{
  "n_layer": 12,
  "experts_per_token": 8,
  "router_score": "softmax",
  "routed_scale": 1.0,
  "balance_bias": false,
  "lr_router": 0.00069,
  "vocab_size": 16384,
  "norm": "rmsnorm",
  "batch_tokens": [16384, 32768, 65536],
  "train_tokens": 237300000,
  "dataset": "wikipedia_en"
}
Below are experts of layer 5 (counted from 0) of a mixture-of-experts language model. Rows are named router (the router's row for the expert), down (a neuron's output weights, with its number) and show model dimensions 0-255. Each number is 128 + 32 x the weight over its row's rms, rounded and kept within 0 to 255. Numbers have three digits each.
Before each expert's rows: a language model's description of what the expert responds to. This comes from a sample of Wikipedia text that the model never trained on.

# expert 11
Degree and contrast adverbs
router:128134134120161098114140126155164069106163187138149178072147123102152125167080120113098076081128188090116103114133107074179047134171107148124124157174168121146140117141157124116134130190141083171145106167102150121128085117171156114149130083158127120156170116124120163157185156157206090112120164168145134087106134094153131173104112144192161173122114073093214088134080154146187119121171159129084100105086130159095092063142122156130139140116066121179114181177139167180139100116086127133115143083119125065131140101147146102108100107113150115130083170199102118074126141081145153129140145177205154183175133115144159185119107094144094102131135141125189189106108183122097130138160090165091105114125119099196130120122086162143134143115147138105178171126120176151168133152084090
down0:191121175158124122130059116128154066150120120126141187138134130120163122138140168136130139098104165125191116047090119164105159115105092156145120106173120117114150064114104091188132126170170165148158124074098065140094183135130108129133142111140134078129145180091124119188197099129173115102168139091125182126138130082106130144151141160137161107122162110143135089080150128154162134077127080087120152155104149114143081142140098116121147124097111130103157189111135121095155133163110099107085116122121074116053077115183117117085070175106129129073071137114133141144161152097194171094126179143126130200150149083155097145119131036128155157167095153080157148111161140171080039100105170131068120182118121085095144189067076087141153099088098142140139133122158183114138142143107132
down1:170160142085122126173163183162133053121170110167113097112143103182095162146137185109137144120126162071142149143169111173115164130153092203122122173111166196100118107114117108099175060182078149128164146167104175153165125132113152109135155109109120152133189087162157089083155114125196107133122194080070161074072117195101089127111140140111127099164114091128097155124129159148095143167162084112146107116107148114154140150131135165134080115098148180113117157147116193123207092099152167158029127137132145136116152131112080090127088139087126099181126170165155172151112111148052087113176092114128144094191097170124127181148114160086108146125127151154156219111126115107112142158084123121136137119157138152126156163084110159159111103091154164119118157140125175125133149055125129
down2:164130142204067081135113135016147044078114120146129117083136131121111143075124138139110139135158142160102084112192147121137151142150090046117184171124147134098125145158081159087169131163121117189085105116077138107127162104154044177108105123141110151069145106115151086108188127146123045086139115161142154179146107140107131147105142152104122115104117084122150145135091162184149093123157145092118175144068111196098162084170137127123129132113100098153153167122148218131181129102108136182030114169132160159081100137072133128127097130096095131162104106075115154147080110161145130134161110162152089142083125126110073134106124135134073120134144104103110078105130078078153142098114104093122093169130153094133105158137093124107140110129115117113175114175104082164186126099146123
down3:153097075143148103129106136127081172100158135140167085176122180124101104129118133086137074207112139118075107101100097150105109177159139190197138067138160116123181104136144098138111129104105119124116117147145172133120084081126157083140158165168023180102131122162146103144157102165181075146179095107124087134120104099172157106126141142090103095100153149105165111081106140098123129120179139107120173178155113138110151167096171133125101085131073148163144092204122176165133108096156112175132099135147124142109132099111189150144128133180164196142103117168140143137084095119175151160163122183156124150130056143173079171157144101134131121156137112128087128134154169128164127124137121170103094060105188158088135142148080186197070134176215100145116131109177127137092129125165081
down4:151105155163059119072109196097104150139141112143117092133031130041067091152127101120105094177103135072107133146142148081160115132135192126131096155098053164093123130102100136079123128135119135125144131137089095133138136137094125134072118098135161087123119144112129174130136138133130081075131108121130119104153108060173164129139168137177118119109148143095193100129101159117130100139137108135148104119163119113111146105134145125137079161138107144166119107166099112075118121148122191157213108087155039173095179072186059092185152130137149109132138181085130124122090141086081125200122155092113137116132174088109112138118120137118187137106094121191059091127145062183144160094132148174099118083104118128167123146091173171098148115150137052162084135139123095141118152175065123
down5:144158108099113131130144125104079136109150119137090059138130103138150160099134125136100124136057124128126115070056173114157123117125156119130125164107141140107146100142189134138099181166122224168127095128134122110091123184124124147118067190088208087154076179093154127154085094152133114191097078089149105172123167149085133117170101169143164086139139094154165131185106144151161158099141153163072051136145173124066111093137104091126091162145145172140114100132169120097121182109115103123133149159154136121073126081141150116126147066131129160076111130074174073078120117086171101109149186053150135082113125084161087158145112087085123079106144149161118136146078149145181092153116070139114118190094130157177112140118136144102157149096131141133082152172096076120080131123136199
down6:114068086122110074131170147144127103103143164085118132228140170153176132173144165103106180083161121079056126110156071124109186098132137154119179164126147061180114139103108143092146109140135128108131123094144153106164134077159114170149046126108153121169103134162105143071097068132086139109118113082145109128143114100098057077151116148146154140135118118130104116135100126170173101116159108089104179140197130154145125141137104129109099136163151123130151143146042131106075103097078171115096106109113176122174146173119149140164115133143141108036177083152113077123167203136124137112107151078139129128155112111132124079094175070161108118146065098089122136116076134144123129138147087116172128137153104099180165135067119093126124146081158172106074069115088072130110079075111150
down7:106180080105121153159143145146192169091059112060168135166140139131150181135179122137138153163158112108158176151114127050160127080132209111139092153159105148142101105119158132080183198221077131077150165094160165116178106113114153135095096131114143151135111138145129083101068110128090191101110132102138173140164122148146166124131113137098151105119135185152155132147145141130117066129112094052173110151156111115174123130137154161070153212168158176138135123115139148135074094122080174121165126098106145136154156123062085090110073131089097094128169067109129155191114121129157094132176142156148099157145114142145129078121110168082168062114124121066107125155107173124165147143164108167122155124113123156109100134152100155123141158190168091119155084093128090086165143145129170
down8:106152183099126161126062093158167143114104118101110130141163156156160150116129067121114106125116080145160096134147131095131141115123150118140090146160133174090141124170106186145163132038088145130141137113108135124096121161078213098164160152154081165170130174146134083186117148098089142106142137109087076161140164079146182141106144118139124176173113111186146123058149075179074102120096167162138137095128124162188183188136114113105143166146163135137171098105198130090134163149127121147152082134100123120114121108178109173125132149063184098131178122163164101119134079105120155098130131101105157164124124194094144107110149144142134126105127080128087124138163138133087081156192226210085132117092120160134136106162096098109185150160107115079109184134164143154102177186079114
down9:124112104089117147156176103114144162154098144126078163144154099070112104196145141120154097148098102141118144091123151164117193163107149116084132125162081083116186136148112062068123169104129141135077117032130136130060127144147152163106159107188092188111192133176127123148104079124086166101137149049094077133133189154169127073159113130137097098124176148152158153150141109104086108194085146161143129093151162153118123169133107097158163181094105154111111086118152134137119071145130149118147198098133134145120098111122086047095153166125108101191133109083137170129164166155138105077160134120107059131169136111142159141128137172159125092125144080148118094109139116164155118127137090115136165106151109141094156123224123146099150129129095093163145153159071222089075150129102155
down10:104164159139122153114108134115179174129152090089151038127099125126124086091144109087147136176102098130134178110142141205142142150125139080109144140152150148188122212103033145124136061151092117114196103147136130169133111098116091110133166178062165162174075157114152131080149109142197175140129114090071120148113137118061175172134107183085187139138130140096142183121136169146087091119127203151083104167157115134080191150103108128112083131163148143194112160143159140095082105108151114104175147187127145130153107110175053105088087168116143093118126113089163121132206141113119129141086110087114175090129119123169098176121151101072159132140119111151099127148143158129155096144122178112129169118163122153077156135147116117151127156066147138100149111115160180070110142125113133
down11:073083169139110156148165133099156139100160139144112108205206099094182182115116145150105165042087151087097130092080151190118109103197138128153170112103096106135139129152168138166132124129179135132083111092185100135114127115156090120157112126122137138175120145110158189144181133127148116101159165127115132055164106124117142200155168119141102162093124112141149098072149142142139104128115163054116099076111058130166086117147145123124162163172108091122088166111160172158159141136064092147125184074162109098121144111184105089104069152096158125108178128164176064076090114110162177063109118096144129146120138153120174118120130108053133145152109102158089142163178136171134129133166190129127153125135122160139134142069129160114087154119086194182127165135107083087103139112119158
down12:120135130175113098184056113151051109132178083148104157113142152154097104124103157138119067137123080166186130064148142063084155109139124148180156124117152066150173168142124199086187108132130123125080144164160108137099170109099181191138184160148128178119118127153198134091140122161170121113146147151164112121116162108122162125144115096115127152118133186117105120096099120109121108155123182101105137163122135155128159182094086082155126123109162103167140144125125092130105158159125163078134172139105135071151125139148134073058066097132138182172182135134180074145120181113161132090092138164145157087158156099165183082143136077092171108136134109068111094156129168138147117135106146158125033096131107194136078145153158145127090136159111120145091071107191172088135128162166148
down13:106102096117080070087139136091106098114127160125130143101137141101129135121097156120117119159131082091116170175152154142109186124126143108205107104135077152150148142145166097091160121147078108133105113155103083128146175156145095106138128151154170157160150091098144123141067135141102118181160150105111093157182086109215167112108156088109157126117096087112126110115093095096177079142206112078088088082153172078177151101157168172149223132114089106105149139100075105136160135171124099126099111122172131183120100137095172155142091117095119100141111150074125173113136123113109045069138118102136153115173158064133137095115145107085150139079130112095121081080155152158123128156124043080125139125176106154129150191184128149091155152145140142130166060108118175032102164121159142
down14:190090138118116077083121118084115136093134090146184101135125175138093146139155105130197087129098144173118108174171093107092139131158119149158091170107163107101092084151084145106152118135059097141127148139137142142137133082101185121135085115113134110143095126119116106098048072137117132079154120161062114100087047160155086095118123098121138076158051161092160138141146139176161168072160119153122159122212095086154132093087153144086175092096138123149156131148125161121110141145178151123120117121193106110114103105160143037099113123143135158121132121127132175188141103125065079109183128150164103149168149121157161146076096133123157123205097135105116134058098152107176146126105113148191141105142090143142171116085182103158112122138055070173208143132128149145164109116120112
down15:118083119097127156138104141148149186126082153154122106176136101107114126083130144170129168132151178136090150047146146115124125130174131070149150135115153117078110136144136139124150155181130134132158124102181147091118136081157140116153105155138204091116131124113056124104097127073095144124081143138131105072144181114121106171125127153143130091154149120162104168158146092114123139082109104150121109148153173081146157094183184142126100100147129148067113128100109058107132137030121146078160187102160163130156118123166120149126164120122120150126213134071023134105159212126155171080084108115165090100087094110095179149129153100157105097110034097131048043161146111108102177093092161154093141132129154126130121132097107110130155091089153155142132121109114132163129039118092144
down16:123139147137074118084169148076103135109184173160171169106148113159105094123088167189135181144131112142123150099142106074107107134080109136104124157128159125109145082107118094112132093091121114069115142147119088124099113144109115161155164128136140154124138132115079157123165093108135143096140100149148163163150128051079081121099182125070125078124072123147150106189084142165105122136101039158179146055065172123108079100136102166057145120115153127110132148140151106140108116181086113120178164154208176154153125107103155142123204155066138108166130168150161145148146097103121121170159144131104148159135112165095066079155152095168097168176133141195176121096134161188120084144103125078135114169097136142192156139087138135100126068159144117144176131104072082122150177077180143
down17:135140112114135106115117149185161145141120120175126113045148117137154129171112162199099128137131114107101061124144131059141180074130125039119138120138114039122174115142129099217127138196140129118114112141081165108124156136138101078128055136088150171103139136174142190166138155130146140087153160110100100175112168124136159141096092132127157063090137131135150133122076119133140097102123141161102178152162144125118186174135150106154127134146120080170175110106098124107110179071088153111086166083079147104189151137128127113121120085132156119082148064150105113083123125181128114160166178112047153133162147126141099162086119092117134121188130165098141121111145124136149097078132119037122127139189060052133151143131176091101115116086146147186132115120152098130151195150162106
down18:155117131080186168228179097093108112135155180114166089083105186111134095151120132134125074120117164108172143076152125157137220101105154138136133120103133102161083089105166044120159152144136107184128197182161136152167145145148167124127145139175114140114129093120089164138132172122109092139100121092132107139124115084131098086139122158138094123155167121175153132111155160149084109094143112156135158136120141104141114179150110108106124110190148113115211083119100140107128094124122094143174184158152110195120044159128075114130140149119184143123181157108149147154114126132147155188181145101069122131133108191184147109165144138135115121180056144153114113201090126081106049165136117124127122124141136074128132111122172205083085074165122171085167135082117148115130097123123106
down19:139058168169132126096179167110069217133137106131110138186142060118114102114106107172150135075134088102085153091133141102090102135131170144130159167127152109132115158143125151114118148111155182073125100167127141148111180129093137104176088127092165134163106071099109108108043139117071113114088165150162080121147172104130148102127134122154138148156074105114146109141175110154138113143099121090066126098167096126160134080109175145086116170158182163067106109118083095083126127122051127080101157126075094128104088142135056140089125130151176120128083180123137102125147101102111122143117047101158091100124100106139183142042122119140121126075055167130131135130156118172117117064085071090110145212113082142109110112100102101141122117072082148118131187118132152132148124144126188
down20:145116117110126164098128140143164123116154073130145105158146093125145125146111136149070111134131143103182115098127101122120167117107160167121113119076180133066073114125159088143113124144177102125059129134129137147065139148219084167141099189168123115155080146119207122109176162158101111125104125120154141093082144080109123181143152111144086134139165079164169099117173171139132112138099110152125113080153119168057129156133165143158140097098122156061061173177073174203205131091125109115146121140100132120076114090156144075131076152073148179112138129135074109113130122111127135111124132097092086141139167110176111193086122089106125111130081158137187126159083123114138122148109101164173094102170123094164111133155139112097140160192116103086208101108107070071192114061095119
down21:136115154167091127178149156154079176111164157176114176128078130119108156090056117101159126077190114118085094117142177137097108132118098144134167136137140119112153152173104148208120065070101140147091105141078119096182118141153147106150132101159198120110119149123111143223182168147130094180089137128181039177183164141151150155128094119149123130133079170076121124183188091145171129152176087103123172190129105123115157173110093114110187136119164159120167114116097137089049087106153073113126095136087104112120115150160135141130146148104135085106138127102100093111109112122138148108085089163150136146109145103110139174149100120038098138113093141180136111130098114154215109113144124118120062206122136135115183131087120092091157085129141122185113084158112104151129130129135125
down22:080059159084183222136187156154121170226123106073152089135113137102107081122104112146129155157124166172147108141110108066104088090150143053128115166130135112147107153136172095084180089109105135137130133124141189094140188102182105096090117151114156161054143176171089153143121104155132143164112139111091140110148135206119125091122143072144182168107098143201129124149190113133185097153107150108137136177127086076173168125113136167119169132168103154090121158110119118110147125124158185186161086131145126133139152100139116204090119165113079124126153107113106146126134126158123111093099146056142174084162164132125117205118089132160160122101077141147132096131137103117142091152093105065110100133151170113125162094117172119079148122133125082112102109176077171125111153107095105
down23:109116124135127075099194105180090135133150075110142121077103161218119134166103164142094147173120076184185071122125139062055116102070140107126121115087092131132135092136134135144076073099147045194062172167143123152135176132157137133116159116126126091070073191071134092060163128169109151136128086110145091116176099150058076125128101131057103149113111165135133133139185094093154145170131119170107111151124107096148144184121125138176118120133161072135140095161130045136144137102129109150087124119163097148124129123109079155113146138159130123131120163159123138114136136144131135136134134099135106220092120159145089120149167166139143153110108088070161091184080096178158123115094183097117188078117122073138139187134099108125143162110116121133164146132135117120098105113138064
down24:121107150085102179053077098070127125162127144159086106113146158135148134184144155185078179131151085123188071091109112196122157155152157148150163127086113094146158157168152109150188081149159135145134132149116130121162124172070125140175097098138153125109106187183110081096080132159184112124135133113145115084123114138121144102143103074122139119094175131156151109159163136086175147113180108125107133125134181148104112095171129078174041075154125141103127159114119091104069121160128131132086146103063111108174130085102078193189147130119157133126118132148169113104170156211158160091092102119135171091123125170164146133116111120124184106146108181153082109121099152115131121143176155083110092122138113047160179143113132109110064135085179219175096134154127164135115128110149110
down25:117130148190081098136162178101054126095085107153085124167161096145122161128054170152206152109151123121113139210163126095107151093188170108206146163095148117088087149171142132126109147109173180133156130131163101134145173115173157152107139136140099103182117139112143150161115069147127131190112123123086157105092143088153070144125144142122147163126131097115110149155121103107147120138174189127093158122155102103117147166089128148150112138148133150123150152193103117132097154143145097134068122088129111166130132117095126214154168037143137118085136106153148145147184171116170074087140162123202096097096118078146109091091133149141137098199072090099161130147109165121118144110148074104116146118092105111091138092168142114148077096081160087144155193146150170164050149069113106
down26:106161076085172149153138083171140072091082155166145147136161101131102143104131125098125133150105114133128155175129104080141126093159157116141131114183124114113152085178145097117184075134159105118087124091077098107122131217080123164096108078168178096176071059176111117147060115212129033093145146160132137113099145127083087169122135128121109104071084139172108114087090143110134116162125092081159128079119133134154144076132142103158127144121154103186123124147112179127169117050121120139226063128088083122169123081186147151161132143061124108061140146077101094089122136141092127091119113109146178157152080161153140123145053143088181058117158123098159120163140133136150186102125121116104114100089120139148148182130138123104145154121089114135136153153110133119117131151104136
down27:197087119107133206085097127076218110125123158189192102172194130133131145119102135083098131130122119149151126055126158142138108155113109173176158102125134126137139064108159151081128144171121066100112110118118195139145159140189129134102128210029117179112167137127142162142198102136139092153145139099122129153154090142170117143135132134193132139135138136093120093194241114105149110115133134134131169150145086114131110086137105112151178110096141108127150117143087160121098099155108116174135183058101144167169142133071143137131110162101160103102138080157116121091105163076135096151146175070144143140122094110151142127111116137105115095123128142183167115143082149095125147148112109125137007128169110147174093108065152176079140112125146132121096133182088140150113126133121104
down28:166132075165127108139128131125113126136104104122160152126160087186107152098127150132162117164182120166166085097110131101093129061187134112156117167121161119091148076117171102106135168101150161148137130138108082089102138143077163122118102138165082127100133127066145192144105052098093113143092115159081046160112199192129129128133151120164128168067118132121112087131181153129084166128092065093140195172147106175163087073124113170128130097127138114106168098087115080161132129087108089119117162116174160110171171100125162108084130074161128128140152142093176105183131146086113164057136096090130124155187092131092173152159197149107115102101152188158162100136132136157113059122072119118148167122114121101160146120130090148080086108137172144101111163121172187188192145160134145
down29:154134154141117107154081130105084118110131174058228146092146155168073166116083189101125157161136185156100145181124109103121192116188120074153126143121151091115101146134151174139125130096158132140151160115141141159154087108155054126123144147166102094152072109162165144137152129150165135118166143128149055157119137126086151142129199089109101127107117140073144156137144121141137138158100159203097146092079127148120145135102132107171101080135078187198114095097174138119210208177111151112070152153159197107065159140151182132108141140169126175129119126102161138147126099133187083143140109221173146155169147125110123153147144118127114192129160154097150176097113196104102108147134136053108158125142118160163100126134118147120090123138127086165136143102173176148104107129113123
down30:112097091164089131135076097168141135135162125067184148151083114140110159103103171155157083152144066135140091145113124110128129166129135143119122109037136113080147125132118172136129146093114103109109159130085090143129113121090160125077126128083093122097098120089157107074112150149149175066053129118188162161128071111131172060134199113082090137117146133100111191092129194150083142126147151124140037128116139106128116148171131080092094153143191151092063073129111096122154184162107129103151100148141095144130160157154094187134123147088143132120113100051056092204121115114147137063141066139084104100128171181111113093150158130080102151126062099155112102101137119148118142107116158124112174127080078144096155131128129105148161137127111110166108114143102106107180229126150152
down31:190170171143110107138129146136080092175105052072135192141123137168136132144157152110107107155147160085099127089124144099086102188177152157130118084101147100143164160151180111099123139170178130130152090119163179110122092170168115165100104090118083098076165159113161069170146136159131115106206149160116168120178179129097104069119127084112148133139162149152204106131181123129114187099201106162108167122158156175121170094203171152103160129132095172120150192184154093122128160165109134121118127141128168152163086149110124119139103122144158180104137137144168078137103137110152229186115140137118102167086084108147109115135144092160177110117184118129097143193134142095143115101173146123093123159153154124118058139077135163138105103133126101153099144133087083105200111151158135